Experts of a small language model.
Training: a variant of Muon for the experts, 850M tokens.
Below are experts of layer 5 (counted from 0) of a mixture-of-experts language model. Rows are named router (the router's row for the expert), down (a neuron's output weights, with its number) and show model dimensions 160-319. Each number is 200 + 30 x the weight over its row's rms, rounded and kept within 0 to 999.
After each expert's rows: "comes before" lists some tokens at least twice as common just after its tokens as in all text. This comes from a sample of Wikipedia text that the model never trained on. Tokens count by the router's weight.

# expert 10
router,180,214,180,190,269,225,161,189,238,293,229,108,204,242,206,184,180,263,184,170,216,203,224,221,209,211,204,203,190,234,187,184,201,175,181,213,264,237,226,285,145,185,203,213,177,183,244,225,152,176,235,217,188,217,196,211,180,159,204,244,217,222,248,171,214,191,211,212,200,220,174,224,211,240,215,237,246,180,222,196,202,223,199,215,180,200,197,228,243,205,200,172,237,158,163,240,183,227,186,193,159,180,199,179,276,158,196,252,210,196,195,226,198,183,272,204,214,237,235,203,160,199,211,168,125,182,169,231,265,143,157,213,249,164,245,236,212,225,191,186,195,214,245,211,221,221,183,240,175,190,210,251,189,192,209,201,192,183,198,194
down5,220,244,197,202,224,223,222,266,226,181,210,218,180,216,199,257,205,154,267,164,269,176,176,195,185,177,153,156,139,191,225,161,204,151,147,177,205,215,191,224,152,177,197,187,257,213,159,187,187,217,189,158,280,175,214,177,215,210,147,269,245,193,235,231,155,187,241,160,175,223,224,144,217,248,200,184,217,171,178,176,198,225,156,219,195,184,221,209,217,236,216,214,160,188,222,170,165,165,180,202,257,213,254,233,172,241,196,213,181,181,158,181,259,224,167,178,223,186,197,209,200,230,204,196,229,215,189,191,168,146,257,270,207,188,261,253,248,192,174,226,213,189,165,154,203,153,180,255,203,221,185,160,187,219,186,211,201,177,220,168
down6,187,132,179,210,210,222,225,226,193,229,257,189,195,197,243,219,194,177,143,180,220,191,179,201,156,178,219,195,179,201,145,177,210,186,183,232,262,150,180,215,168,221,244,206,235,216,240,173,195,161,201,186,177,241,174,183,247,160,208,188,218,213,167,191,183,111,136,248,162,179,217,199,162,190,168,239,175,233,203,215,251,231,190,196,193,179,173,211,191,207,180,196,193,210,170,217,177,217,166,184,132,189,196,208,236,222,231,203,197,213,198,211,191,254,142,183,222,219,187,163,192,193,264,218,159,209,203,173,236,220,213,153,226,181,159,198,232,234,155,198,234,205,199,180,169,229,173,147,209,195,181,234,171,204,181,224,154,224,212,161
comes before: ")", "),", ").", "):", ");", "]"

# expert 1
router,210,247,210,188,126,159,201,182,244,222,223,202,192,210,176,206,231,243,161,180,210,254,236,211,216,160,199,230,283,213,230,230,232,161,218,228,148,212,176,201,199,245,214,225,219,145,211,223,228,248,228,211,253,210,196,216,166,187,228,214,173,213,199,197,198,190,236,239,162,115,173,179,181,206,158,174,191,205,143,246,143,215,228,206,197,237,220,158,135,184,194,211,176,194,240,152,182,217,202,185,215,276,198,198,188,221,181,206,201,198,204,221,184,207,242,196,178,188,177,206,218,150,232,198,219,221,267,214,171,189,198,212,155,159,189,180,262,166,231,202,218,154,259,205,194,202,184,221,213,233,184,195,211,189,232,255,237,201,232,216
down3,168,225,155,168,179,249,157,177,220,199,216,195,205,192,152,181,184,203,229,187,154,195,176,232,217,149,156,185,257,201,190,197,181,202,170,142,226,240,245,141,197,197,238,185,239,188,216,170,150,220,156,210,204,199,220,201,250,205,287,202,259,162,280,210,192,196,251,233,174,209,224,179,198,163,166,151,178,256,210,124,177,247,232,199,196,190,199,226,177,223,205,178,192,148,222,194,166,192,168,227,195,223,238,202,230,226,274,194,149,159,228,182,188,213,174,205,164,189,203,198,210,183,238,210,129,197,166,220,202,160,222,205,179,196,150,215,183,218,243,217,193,187,200,232,176,274,196,232,168,156,175,181,211,203,199,216,171,206,202,238
down4,190,162,152,281,201,177,183,190,173,152,204,198,209,167,194,167,227,223,209,144,214,169,180,141,279,187,267,187,147,201,198,199,143,244,150,214,240,219,127,207,181,195,189,171,213,213,230,241,163,193,158,176,216,205,223,232,180,156,175,239,173,170,175,178,212,186,208,192,137,165,159,174,228,203,235,226,186,200,198,170,236,219,177,158,202,188,241,167,176,183,248,188,213,201,186,222,225,219,217,207,236,244,204,169,176,193,283,234,201,220,233,196,196,161,218,188,232,224,229,196,144,205,223,195,252,124,238,220,239,172,210,274,178,201,214,215,178,246,229,167,237,212,221,176,224,189,193,207,217,208,149,237,228,200,195,207,237,222,211,203
comes before: " |", " century", ")", " m", " place", " round"

# expert 4
router,190,156,215,214,204,214,230,217,204,192,163,215,196,174,200,210,228,271,180,223,174,202,234,175,173,199,266,219,168,197,233,222,174,180,188,182,220,233,194,206,181,222,238,211,239,232,175,238,191,198,188,168,223,225,208,224,244,230,228,181,202,236,119,200,235,204,231,197,250,214,180,238,184,150,240,159,187,174,209,203,174,169,181,199,199,196,191,193,258,189,217,172,203,233,202,265,253,131,230,189,192,165,185,258,231,232,153,203,159,195,194,185,158,176,224,193,233,176,160,283,218,242,175,186,260,177,231,238,179,211,157,156,165,169,147,190,185,191,187,175,204,227,241,235,189,235,202,255,245,198,192,225,264,176,152,173,219,242,210,160
down1,188,176,213,238,225,192,240,217,189,174,195,199,247,174,218,197,201,145,164,230,173,214,206,180,202,196,225,243,217,204,191,258,207,181,166,159,230,160,226,166,184,188,206,215,180,210,231,150,239,216,179,232,160,200,150,179,181,165,223,193,164,194,245,215,169,196,221,210,206,173,217,230,185,229,220,187,283,131,191,160,218,195,232,215,206,222,193,208,229,157,195,138,195,190,217,207,154,182,232,175,248,215,237,143,210,185,170,195,228,248,203,196,186,191,186,219,125,163,220,196,187,215,226,181,182,219,260,185,148,191,226,265,196,184,262,214,206,214,255,214,179,226,187,225,192,182,209,184,186,168,189,187,203,179,190,200,213,242,202,162
down2,225,279,176,169,216,188,176,168,186,215,253,186,181,151,188,287,198,139,214,199,225,190,154,171,184,186,186,173,188,257,148,204,204,188,197,173,198,212,217,239,212,181,246,205,210,247,230,236,233,174,212,202,200,183,183,184,211,182,207,227,235,184,229,228,219,173,188,156,239,209,264,191,114,167,163,203,225,205,225,181,163,283,186,219,245,210,218,169,187,226,189,224,188,231,231,174,187,173,202,182,167,200,198,213,156,216,197,215,167,214,211,188,177,194,233,178,190,221,180,198,232,200,173,197,182,171,159,110,237,172,239,219,189,204,193,186,216,232,215,208,182,215,244,187,220,200,198,120,186,188,182,292,204,217,170,177,180,198,182,184
comes before: "\n", " The", " In", " He", " It", " This"

# expert 34
router,176,192,243,231,157,230,223,160,230,232,201,153,198,239,189,170,204,167,217,191,179,163,201,223,236,227,233,207,166,204,192,201,236,139,221,216,146,142,189,224,270,185,212,243,207,232,200,212,201,142,184,189,186,197,249,109,238,192,233,215,177,189,267,154,160,226,219,178,181,204,198,186,209,198,151,168,225,212,183,232,219,237,182,203,186,253,227,220,198,241,195,147,188,250,151,157,200,171,234,187,215,259,222,186,228,203,209,195,200,237,194,187,217,196,214,196,213,188,171,184,206,134,239,201,152,141,241,157,200,201,187,179,168,235,163,196,187,245,194,187,202,197,184,199,243,210,233,253,205,217,206,144,177,216,231,200,201,169,210,170
down3,175,251,217,255,179,167,188,184,234,151,214,210,271,189,231,247,208,265,179,124,256,208,211,218,197,197,161,221,176,188,194,252,171,274,195,201,200,233,218,188,171,247,166,208,200,204,153,194,201,198,207,193,188,183,204,205,231,154,180,179,173,122,212,177,182,198,222,273,212,191,189,201,172,214,210,188,170,202,219,138,207,175,236,223,179,187,170,212,165,149,179,173,181,197,154,200,212,204,200,198,174,162,164,229,219,202,137,225,213,190,179,203,144,177,238,248,184,237,208,204,227,203,180,228,225,221,195,200,188,177,185,185,201,178,242,233,269,181,261,207,166,143,186,206,202,243,131,226,208,242,205,174,184,182,234,212,240,189,141,177
down4,214,177,171,184,163,215,208,178,208,251,195,197,195,271,173,219,194,218,238,221,211,183,199,214,163,237,159,220,157,190,254,164,160,173,202,224,203,218,214,139,205,180,171,202,97,128,247,210,178,157,182,193,192,190,219,204,236,181,208,210,199,188,276,209,215,201,210,212,134,218,183,196,219,202,190,170,189,228,146,212,167,212,148,192,196,216,206,219,194,213,206,170,172,198,204,165,213,237,193,215,213,284,192,201,192,249,244,139,192,180,200,190,227,218,192,221,223,244,174,247,191,219,219,246,184,187,215,205,183,209,221,194,160,215,213,220,244,225,204,177,164,246,175,250,203,230,244,239,224,161,178,212,186,252,206,162,127,157,179,153
comes before: ":", " |", " (", "---|---|---|---|", ")", " career"

# expert 11
router,151,187,152,238,141,175,219,208,218,210,194,194,205,213,204,187,199,188,244,204,164,192,197,219,202,239,249,190,134,202,172,178,209,228,190,248,237,198,221,222,207,217,197,189,187,226,136,207,196,188,228,159,233,224,90,228,223,225,167,199,199,141,162,154,216,187,174,147,217,205,192,266,192,171,227,178,245,141,196,168,175,227,175,213,195,190,188,195,214,189,188,195,161,191,212,232,190,154,200,182,219,151,178,194,268,221,202,237,187,147,214,213,222,171,179,182,217,155,201,241,177,223,223,240,174,199,187,162,159,215,135,208,250,196,217,164,155,204,203,199,155,224,260,214,157,218,249,250,185,184,184,213,238,236,224,202,200,164,193,183
down1,214,215,205,218,196,183,215,200,231,172,195,237,201,199,175,181,187,165,179,221,199,150,211,182,233,213,166,212,221,187,151,182,237,143,151,217,195,208,174,229,156,179,202,224,173,243,207,159,170,177,143,186,206,178,207,187,197,170,138,165,195,209,170,202,176,141,207,180,204,232,165,164,214,177,215,163,245,203,232,189,183,214,203,208,249,211,227,245,181,210,219,251,200,206,188,217,290,250,216,175,191,188,234,251,191,215,235,238,164,167,185,138,212,201,156,176,201,234,155,192,191,207,182,190,128,167,167,220,221,237,198,228,222,201,179,175,220,193,231,191,247,187,187,200,230,183,236,151,171,219,138,150,211,263,184,162,177,209,190,236
down2,232,195,238,228,189,207,180,218,197,198,244,168,157,228,148,199,220,229,174,211,202,205,120,246,270,184,146,203,228,230,214,192,203,183,204,212,203,204,241,224,200,143,188,195,204,151,207,236,217,184,189,206,196,219,222,218,216,231,232,230,186,205,186,155,241,220,201,216,219,233,181,106,222,224,220,191,184,190,149,197,239,214,248,250,194,182,147,207,198,192,200,171,184,215,234,188,221,206,196,244,247,188,191,183,116,187,194,96,265,174,181,203,203,228,189,207,152,186,220,235,194,209,125,215,218,194,211,184,165,180,137,203,200,186,136,159,176,171,221,177,187,245,219,220,219,235,206,165,166,212,249,156,246,149,207,228,171,176,179,207
comes before: " |", "+1", " =="

# expert 27
router,207,228,193,174,182,209,229,185,113,174,201,219,197,185,200,211,199,162,201,191,236,154,193,205,76,220,216,210,187,159,198,202,224,197,155,214,190,147,195,207,189,193,208,186,202,209,200,229,179,205,175,201,180,178,186,222,256,199,188,235,184,202,151,197,181,154,215,177,239,251,176,245,177,189,113,193,193,179,170,189,168,172,182,170,161,193,112,257,222,176,180,210,198,200,213,195,144,218,251,134,222,138,229,186,204,160,199,236,169,190,252,212,181,242,214,214,221,200,187,197,212,213,228,209,207,123,186,219,193,154,190,214,202,216,186,168,196,192,197,191,223,187,215,217,156,193,263,168,229,196,214,243,195,204,202,177,198,217,214,248
down3,168,221,243,213,169,256,170,181,210,206,190,248,174,189,185,249,207,238,220,190,174,191,215,192,173,243,197,185,187,158,229,233,193,177,220,184,211,142,198,227,173,232,194,191,177,161,224,164,221,206,194,213,219,227,204,136,185,236,209,213,196,214,208,217,219,163,234,187,177,263,155,210,172,202,187,258,195,190,197,205,164,197,201,184,176,238,199,169,220,210,180,178,214,167,235,224,208,93,255,175,171,166,201,174,194,205,174,221,197,224,159,213,182,180,175,199,205,210,193,210,166,206,215,217,264,236,215,209,234,195,229,205,182,240,273,172,147,221,132,202,208,186,230,186,204,146,151,252,259,215,195,260,170,217,165,197,203,238,197,197
down4,196,198,224,204,161,195,181,204,173,185,197,231,216,224,161,185,191,265,225,201,158,220,230,184,159,197,137,146,198,251,172,207,261,227,225,181,245,243,214,198,159,228,246,180,204,211,199,211,181,213,148,211,182,177,220,216,227,193,228,213,237,184,238,202,231,157,266,190,245,163,197,182,155,232,235,225,184,245,185,189,128,197,188,199,227,175,199,166,205,248,174,205,211,145,203,235,197,215,177,199,200,201,289,223,215,228,256,134,178,163,206,262,215,216,207,215,188,244,235,192,186,248,212,184,184,208,189,181,205,185,193,189,165,184,184,146,207,210,197,181,222,191,227,150,169,205,188,240,197,169,201,167,237,185,195,218,196,174,159,166
comes before: "\n", " the", " be", " have", " make", " are"

# expert 42
router,214,171,247,230,239,169,203,172,151,221,189,194,182,214,227,133,190,156,173,222,223,251,190,166,217,243,180,198,267,203,209,235,186,280,161,194,171,250,219,144,164,218,167,194,206,232,198,220,179,228,197,203,169,204,173,202,201,179,263,199,158,204,176,198,194,184,164,235,224,234,176,208,186,226,238,208,143,228,191,156,167,236,184,196,225,262,213,207,212,180,280,168,143,175,162,161,225,151,229,176,189,266,153,220,234,193,162,167,211,237,183,209,215,190,226,190,238,202,210,188,246,259,234,246,161,223,180,158,209,190,168,206,153,154,238,188,165,258,204,187,220,225,230,170,223,219,229,260,218,127,186,184,169,216,165,188,195,221,191,176
down4,205,212,264,198,174,187,211,180,196,157,245,236,259,206,231,173,189,167,238,205,139,183,246,197,158,219,195,248,198,235,191,215,204,226,143,235,211,272,156,197,212,222,202,190,222,231,183,170,212,220,236,166,214,212,154,179,246,247,208,197,258,163,224,192,243,163,160,245,231,220,178,145,225,213,169,263,246,190,236,257,190,186,242,202,236,179,194,198,219,189,202,152,179,175,169,217,194,235,196,179,213,174,216,165,202,214,233,197,221,184,134,200,198,213,166,205,193,201,203,226,133,198,156,202,227,192,227,196,197,242,207,234,192,195,179,170,185,168,217,204,239,176,171,221,194,173,167,170,212,219,167,224,161,201,212,178,187,147,207,200
down5,176,198,202,224,197,272,195,157,219,224,213,233,191,222,177,209,226,239,181,109,232,260,177,182,197,179,201,168,161,216,192,156,217,234,187,222,249,191,184,167,156,212,168,127,155,215,228,206,142,225,201,252,248,177,212,206,222,160,213,228,275,230,183,198,184,203,191,264,256,234,244,175,188,202,204,218,244,248,178,243,206,217,240,197,170,193,249,223,171,208,188,209,192,178,262,181,212,164,191,239,230,181,177,212,164,163,151,221,247,222,164,169,223,190,173,202,217,200,145,188,176,197,211,166,223,187,187,229,206,249,229,181,234,164,195,178,164,173,266,206,233,127,195,197,170,193,211,251,221,266,203,256,228,169,144,176,229,206,204,230
comes before: " |", " -", "·", "whose", "ed", "tic"

# expert 23
router,225,202,204,187,201,184,229,221,223,216,182,136,200,201,280,114,135,203,208,169,168,225,223,193,185,214,211,243,236,176,242,205,175,158,175,227,165,192,177,233,177,223,191,193,206,220,253,186,176,170,205,141,222,177,262,223,235,176,202,145,137,166,165,185,173,240,219,185,178,174,219,189,247,159,284,178,259,195,217,196,242,179,189,207,180,203,144,176,192,223,199,191,203,184,182,271,238,193,153,233,175,208,246,215,198,179,179,223,247,165,170,244,228,185,166,176,185,223,187,143,196,130,207,164,246,190,149,180,191,223,210,153,207,126,211,219,200,231,202,229,216,202,212,207,208,214,166,245,209,160,183,200,200,229,152,202,249,184,175,215
down3,143,198,233,179,194,191,217,145,207,234,268,149,196,152,219,235,256,182,185,271,205,185,167,230,270,215,211,213,215,199,151,192,203,234,188,256,159,236,196,156,208,205,165,176,203,216,199,218,167,205,202,181,233,213,155,235,235,239,233,246,196,151,247,223,174,156,215,250,236,175,201,213,171,190,231,228,276,190,194,202,200,244,186,208,214,178,208,169,203,228,190,198,165,226,151,184,220,217,193,175,159,210,188,219,180,189,182,179,227,173,239,167,195,159,257,196,184,207,190,228,211,183,186,178,236,207,228,171,215,186,171,165,206,173,197,195,199,226,238,215,238,169,192,250,185,206,186,189,208,117,189,200,226,130,183,189,194,177,230,180
down4,168,228,177,221,180,209,214,124,237,183,210,176,183,190,197,256,180,185,237,154,168,193,158,236,187,202,217,251,185,202,138,244,181,202,202,204,236,196,191,210,175,190,185,238,137,198,208,167,142,171,198,210,200,275,188,236,210,170,209,201,216,189,228,206,196,209,205,186,170,233,182,149,209,175,221,190,238,126,243,201,223,188,234,227,220,197,207,176,186,172,140,213,187,236,206,276,197,220,187,176,182,210,230,231,214,128,179,195,218,226,183,247,256,158,220,188,178,211,179,204,192,224,201,210,194,236,199,214,263,218,170,173,206,132,195,216,156,213,186,241,197,175,172,190,236,212,198,174,250,228,251,214,157,187,239,256,224,225,222,232
comes before: "\n", " The", " He", " In", " It", " This"

# expert 20
router,159,162,270,184,247,244,172,230,263,210,245,227,188,197,236,240,204,196,177,148,183,227,164,198,165,243,196,196,179,224,172,214,215,203,225,193,168,240,241,239,229,198,202,196,202,205,239,206,134,252,229,220,238,185,142,164,137,201,200,168,159,186,234,272,184,154,131,216,200,187,180,195,237,216,247,206,252,228,163,235,248,199,216,199,140,201,254,123,226,233,167,190,191,172,236,189,188,218,206,213,214,151,217,187,207,215,178,244,223,226,214,228,159,166,175,189,173,175,169,255,206,202,204,183,146,255,198,194,200,214,167,222,211,164,209,198,206,235,253,195,109,219,218,197,230,207,177,174,201,171,254,144,202,202,182,258,201,231,227,230
down0,165,203,171,193,173,205,222,220,236,178,223,166,206,282,231,200,133,215,163,177,169,198,199,172,203,176,246,235,207,221,223,211,193,187,181,198,235,185,218,224,221,176,219,169,189,177,179,247,218,205,191,170,166,268,257,211,221,113,200,206,233,215,243,171,210,150,166,177,169,229,199,227,202,190,165,186,254,214,204,190,221,216,137,201,113,184,229,154,189,150,187,200,226,176,151,202,178,176,218,133,168,145,204,150,195,215,203,233,212,190,183,174,239,219,225,178,192,215,152,134,239,205,192,174,181,188,186,158,200,211,185,171,197,227,187,190,229,237,195,174,150,199,266,226,196,215,130,207,185,172,202,221,168,173,230,198,217,215,219,200
down1,219,166,223,257,239,203,265,153,184,160,206,247,148,243,202,265,210,233,210,226,181,280,161,178,210,205,188,199,178,226,194,220,191,205,166,223,187,140,245,221,171,173,210,194,223,167,150,198,188,154,179,202,196,142,192,199,193,171,164,200,267,209,185,168,173,210,145,218,207,198,172,222,275,203,169,167,195,184,213,179,218,184,143,222,242,185,181,213,195,184,197,142,155,234,183,172,262,194,153,209,199,253,179,211,241,210,176,274,186,146,195,201,193,129,213,182,212,186,196,200,191,252,228,221,226,210,209,211,225,173,212,257,220,179,221,184,198,202,181,214,220,285,227,171,159,205,229,166,212,165,198,232,174,243,176,202,132,158,252,180
comes before: "==", " by", " in", " ==", " on", " of"

# expert 22
router,174,158,195,241,197,175,200,197,250,209,222,248,192,195,212,154,226,196,161,155,239,217,169,187,239,159,197,216,233,204,223,187,172,197,253,196,179,239,194,171,212,221,247,216,238,203,211,245,217,176,221,210,219,257,180,216,164,222,226,204,184,211,237,173,241,246,118,259,177,187,198,250,209,176,170,214,181,201,224,205,255,197,245,211,232,181,203,269,199,184,218,243,203,204,218,211,246,191,190,176,200,215,193,208,227,232,185,215,175,147,205,215,188,198,146,206,156,231,222,139,193,213,141,231,150,163,250,294,180,226,180,169,239,194,228,171,204,219,200,204,186,216,247,219,238,211,157,176,166,189,245,170,187,214,234,221,193,239,249,207
down1,270,185,219,197,219,226,217,236,248,206,205,189,196,192,234,172,189,214,270,210,213,216,187,190,173,279,209,162,175,143,192,209,262,173,242,159,244,167,200,264,161,223,285,187,204,170,244,198,172,202,180,198,175,155,199,226,168,196,158,206,150,211,191,167,195,183,194,227,179,219,201,164,204,211,238,179,218,159,199,241,248,187,200,168,188,187,211,152,189,190,150,168,245,171,225,208,204,207,197,167,193,208,210,215,140,223,206,220,199,186,174,192,233,225,170,138,180,176,239,224,182,203,160,221,171,166,227,233,207,198,216,224,230,217,161,130,207,197,229,191,200,155,165,220,179,138,178,202,216,178,196,206,169,180,217,188,250,189,201,147
down2,185,175,162,184,261,287,201,161,271,219,245,169,195,228,183,213,185,218,170,199,216,153,203,206,247,165,184,207,235,244,174,243,164,209,241,181,204,271,234,232,197,133,163,263,191,189,166,184,207,209,187,154,170,207,180,210,218,152,189,182,211,252,178,211,157,207,197,140,158,168,251,177,200,193,270,147,221,240,239,200,211,201,173,219,230,191,209,183,192,210,176,177,212,165,197,299,181,200,192,197,160,216,182,183,228,158,156,168,217,152,194,238,197,198,182,182,177,221,195,237,158,198,203,211,177,185,210,209,187,174,200,208,207,205,183,188,165,226,214,211,193,222,208,226,162,206,254,231,176,182,184,196,153,205,151,137,196,232,171,185
comes before: " |", "|", ";", "===", "|---|---|", ")"

# expert 12
router,187,229,152,191,175,225,239,195,139,161,199,172,184,139,187,255,209,184,207,196,234,190,199,200,126,195,226,177,168,192,196,203,206,178,216,192,195,174,170,250,202,179,188,210,201,222,162,216,223,213,203,224,171,192,223,207,226,223,154,215,193,204,169,187,194,127,231,169,282,232,165,273,201,210,176,204,198,182,171,196,168,165,168,165,176,190,137,248,190,157,172,145,201,213,214,180,159,173,216,180,158,129,197,218,190,144,213,206,183,189,268,222,176,257,213,210,215,216,178,234,207,236,227,226,213,183,269,216,208,151,200,223,217,195,203,170,227,171,207,191,232,205,206,261,161,207,238,182,244,195,198,225,222,174,222,185,214,184,185,211
down0,221,164,207,202,149,202,201,241,232,187,247,225,211,211,166,210,169,199,163,231,195,242,194,225,143,165,194,180,209,180,231,158,196,226,235,235,147,229,153,166,172,210,266,192,212,180,214,215,204,189,175,189,217,147,186,219,197,251,222,223,197,258,209,165,185,245,248,154,149,188,226,232,171,186,174,232,223,211,235,245,182,208,162,184,201,196,176,139,201,174,156,180,182,185,212,121,189,186,220,161,205,203,230,167,194,224,122,176,212,217,217,205,269,175,209,171,253,233,215,225,198,159,196,195,233,224,164,172,199,159,192,181,188,197,222,233,153,214,270,211,171,186,190,193,199,204,148,243,164,198,151,240,248,238,202,249,156,214,181,242
down1,209,189,193,159,239,267,243,263,217,189,192,233,133,262,225,217,188,205,229,141,149,198,214,191,190,198,150,180,182,174,231,207,179,153,199,165,179,216,180,214,184,211,208,158,232,201,235,205,239,198,200,216,199,223,167,201,169,111,216,175,202,248,165,229,202,167,179,169,218,232,183,212,205,169,207,139,226,243,234,216,196,225,189,210,175,257,141,211,265,209,181,138,157,218,182,197,156,213,210,145,246,192,200,187,187,194,227,245,172,146,213,236,131,196,154,165,214,187,135,165,183,223,175,209,178,228,195,240,191,213,222,179,170,157,181,209,251,241,245,217,221,207,258,187,200,204,233,229,178,211,253,183,179,217,240,180,167,209,189,226
comes before: "-", "|", "\n", "The", "    ", "In"

# expert 31
router,167,216,157,165,170,218,221,175,129,168,190,171,196,141,199,224,207,174,196,196,242,169,208,206,127,208,238,157,164,199,202,193,216,191,217,177,214,158,175,241,237,195,171,199,223,225,175,201,252,202,205,205,173,206,224,190,228,217,171,209,220,182,176,156,185,158,229,193,255,207,167,295,219,204,174,194,201,211,187,191,161,159,174,172,182,192,140,225,180,168,200,180,200,204,197,199,169,167,207,164,135,122,196,222,196,162,206,195,203,199,297,212,163,228,215,215,230,175,177,214,192,254,233,231,209,172,262,192,204,146,195,191,238,185,215,166,244,155,212,209,236,229,214,261,162,195,241,173,226,209,191,229,207,162,208,184,205,200,193,205
down0,209,205,243,191,193,177,183,212,222,184,154,210,199,215,156,234,178,150,190,196,148,259,225,200,196,179,217,113,231,187,213,186,131,174,210,197,181,133,169,197,197,212,181,209,216,182,207,212,187,165,221,205,167,153,178,265,154,212,191,215,140,235,233,255,201,234,150,167,192,186,243,170,197,195,197,193,235,238,186,219,204,233,267,206,194,221,196,195,199,236,192,235,262,193,174,166,198,260,161,232,176,166,213,212,239,229,210,155,229,156,201,190,210,206,197,203,225,216,151,189,184,145,215,203,214,171,262,233,203,186,199,195,175,141,191,251,195,218,184,228,260,251,182,212,235,194,148,241,185,230,192,253,244,208,206,238,168,201,220,232
down1,179,176,210,192,164,205,211,207,218,217,260,250,209,223,191,182,158,237,190,178,169,218,139,221,194,224,177,197,160,167,237,233,141,239,230,202,201,194,220,206,195,199,219,194,196,178,207,177,190,180,194,141,253,182,143,161,232,269,234,228,236,226,218,231,134,201,241,209,197,149,202,243,239,179,210,209,105,174,214,252,188,205,188,227,205,241,210,189,153,138,201,154,203,163,200,151,219,203,201,194,160,213,264,272,181,190,198,199,223,188,181,189,205,209,178,236,200,157,227,204,205,215,207,194,222,187,196,198,208,239,193,135,200,186,222,211,209,222,210,203,207,251,208,240,161,160,202,192,185,139,186,200,142,212,189,211,191,205,276,256
comes before: " the", " a", " his", " her", " their", " that"

# expert 29
router,216,174,196,144,205,181,165,203,255,206,195,189,175,311,208,177,174,230,232,197,197,195,165,209,192,202,185,226,189,169,162,197,194,191,216,241,193,220,217,187,173,244,204,227,184,210,217,172,210,199,203,191,160,147,173,245,173,193,211,219,220,260,284,204,270,185,155,129,210,144,249,192,178,204,199,131,233,213,241,202,232,180,167,196,217,209,229,184,184,192,250,272,154,222,208,148,166,270,180,245,269,158,217,221,164,142,217,163,198,175,132,194,197,224,217,169,180,226,168,121,190,200,195,222,187,187,181,211,210,191,234,223,247,189,197,181,203,181,198,171,202,138,199,226,182,204,123,248,203,229,179,207,220,186,182,245,188,191,190,213
down3,203,136,184,229,202,192,249,215,176,206,204,210,203,196,193,205,212,257,173,234,203,224,180,201,207,183,147,231,189,194,233,215,160,200,159,215,219,182,170,161,189,184,204,181,192,220,207,192,170,164,131,213,195,246,191,254,173,208,202,213,186,220,195,179,239,133,182,208,209,173,195,237,184,195,193,164,186,267,172,229,178,171,243,188,204,210,162,254,219,166,214,245,185,187,214,181,196,219,194,202,208,248,198,236,216,186,204,136,232,198,160,232,220,256,190,230,176,201,223,234,212,225,181,230,215,157,205,202,192,208,210,237,210,229,209,187,127,129,201,197,232,206,217,129,226,191,176,148,267,196,176,194,198,223,175,234,174,178,149,200
down4,185,201,242,231,191,220,230,195,152,245,191,196,222,198,229,226,222,258,193,228,196,232,224,230,207,211,163,196,167,145,178,187,173,188,233,235,263,233,217,210,213,181,220,229,201,197,185,184,179,190,188,177,256,180,251,180,185,169,242,203,155,195,158,191,175,169,169,197,143,184,193,256,192,282,159,206,228,187,237,235,218,168,147,209,177,157,196,200,258,185,227,221,211,216,231,235,252,201,208,188,193,148,128,209,225,145,195,238,180,185,229,156,172,193,179,215,243,208,233,231,155,211,179,222,159,214,167,146,173,226,182,240,135,209,164,182,208,182,162,216,167,231,192,251,134,207,230,172,187,215,190,252,191,182,282,201,215,248,248,193
comes before: "s", "ed", "ing", "t", "ation", "ent"

# expert 3
router,234,177,200,195,206,247,188,160,241,214,205,209,175,261,213,206,232,197,199,254,146,192,199,193,233,234,172,204,242,180,189,168,232,206,230,267,166,232,261,173,212,166,206,215,220,196,218,200,120,204,238,204,271,190,210,170,227,205,121,181,290,251,194,218,226,213,184,267,226,239,253,143,200,179,180,112,247,181,231,232,164,243,191,197,246,158,160,164,195,211,229,137,193,201,183,236,227,197,202,240,182,202,259,181,183,203,189,255,155,228,188,222,195,201,195,194,198,182,219,186,191,230,199,254,162,212,217,123,183,187,182,218,199,176,191,195,190,219,244,228,214,205,185,250,202,211,192,246,183,205,169,216,200,249,167,256,173,193,224,174
down1,202,149,239,192,147,241,247,166,229,207,176,181,211,197,219,252,208,151,190,187,176,188,222,171,194,207,239,177,166,205,162,247,152,195,166,158,206,217,181,192,217,174,179,197,224,213,104,193,139,189,193,182,164,202,270,205,156,228,224,179,188,231,221,165,195,181,164,154,172,176,195,133,190,201,188,204,173,185,181,196,174,221,202,188,253,196,189,231,133,230,230,185,183,197,184,211,237,260,204,200,189,224,200,180,264,239,239,182,177,172,182,201,213,227,192,212,186,230,209,237,158,260,235,215,237,166,194,166,186,198,217,151,225,223,222,233,185,244,229,131,150,202,183,182,245,190,234,214,205,169,195,178,283,238,199,187,198,212,221,193
down2,209,197,212,188,219,225,224,201,183,233,252,267,140,183,164,198,186,185,178,172,196,209,241,190,222,214,208,224,248,214,170,150,206,257,206,200,172,154,187,159,144,152,160,223,219,220,185,252,175,197,145,201,178,205,177,180,219,176,212,182,218,246,223,168,256,221,188,241,170,236,198,183,267,240,165,177,216,216,209,190,206,189,224,230,159,157,192,194,205,199,202,178,168,242,200,222,237,250,164,281,162,143,185,192,221,180,266,205,176,192,197,263,225,214,206,168,189,210,175,190,185,241,224,204,152,189,240,229,214,173,200,223,239,134,174,205,192,206,190,159,224,185,226,227,179,193,155,180,215,224,236,151,197,240,249,156,232,210,173,177
comes before: "-", ":", "\n", "N", "W", " by"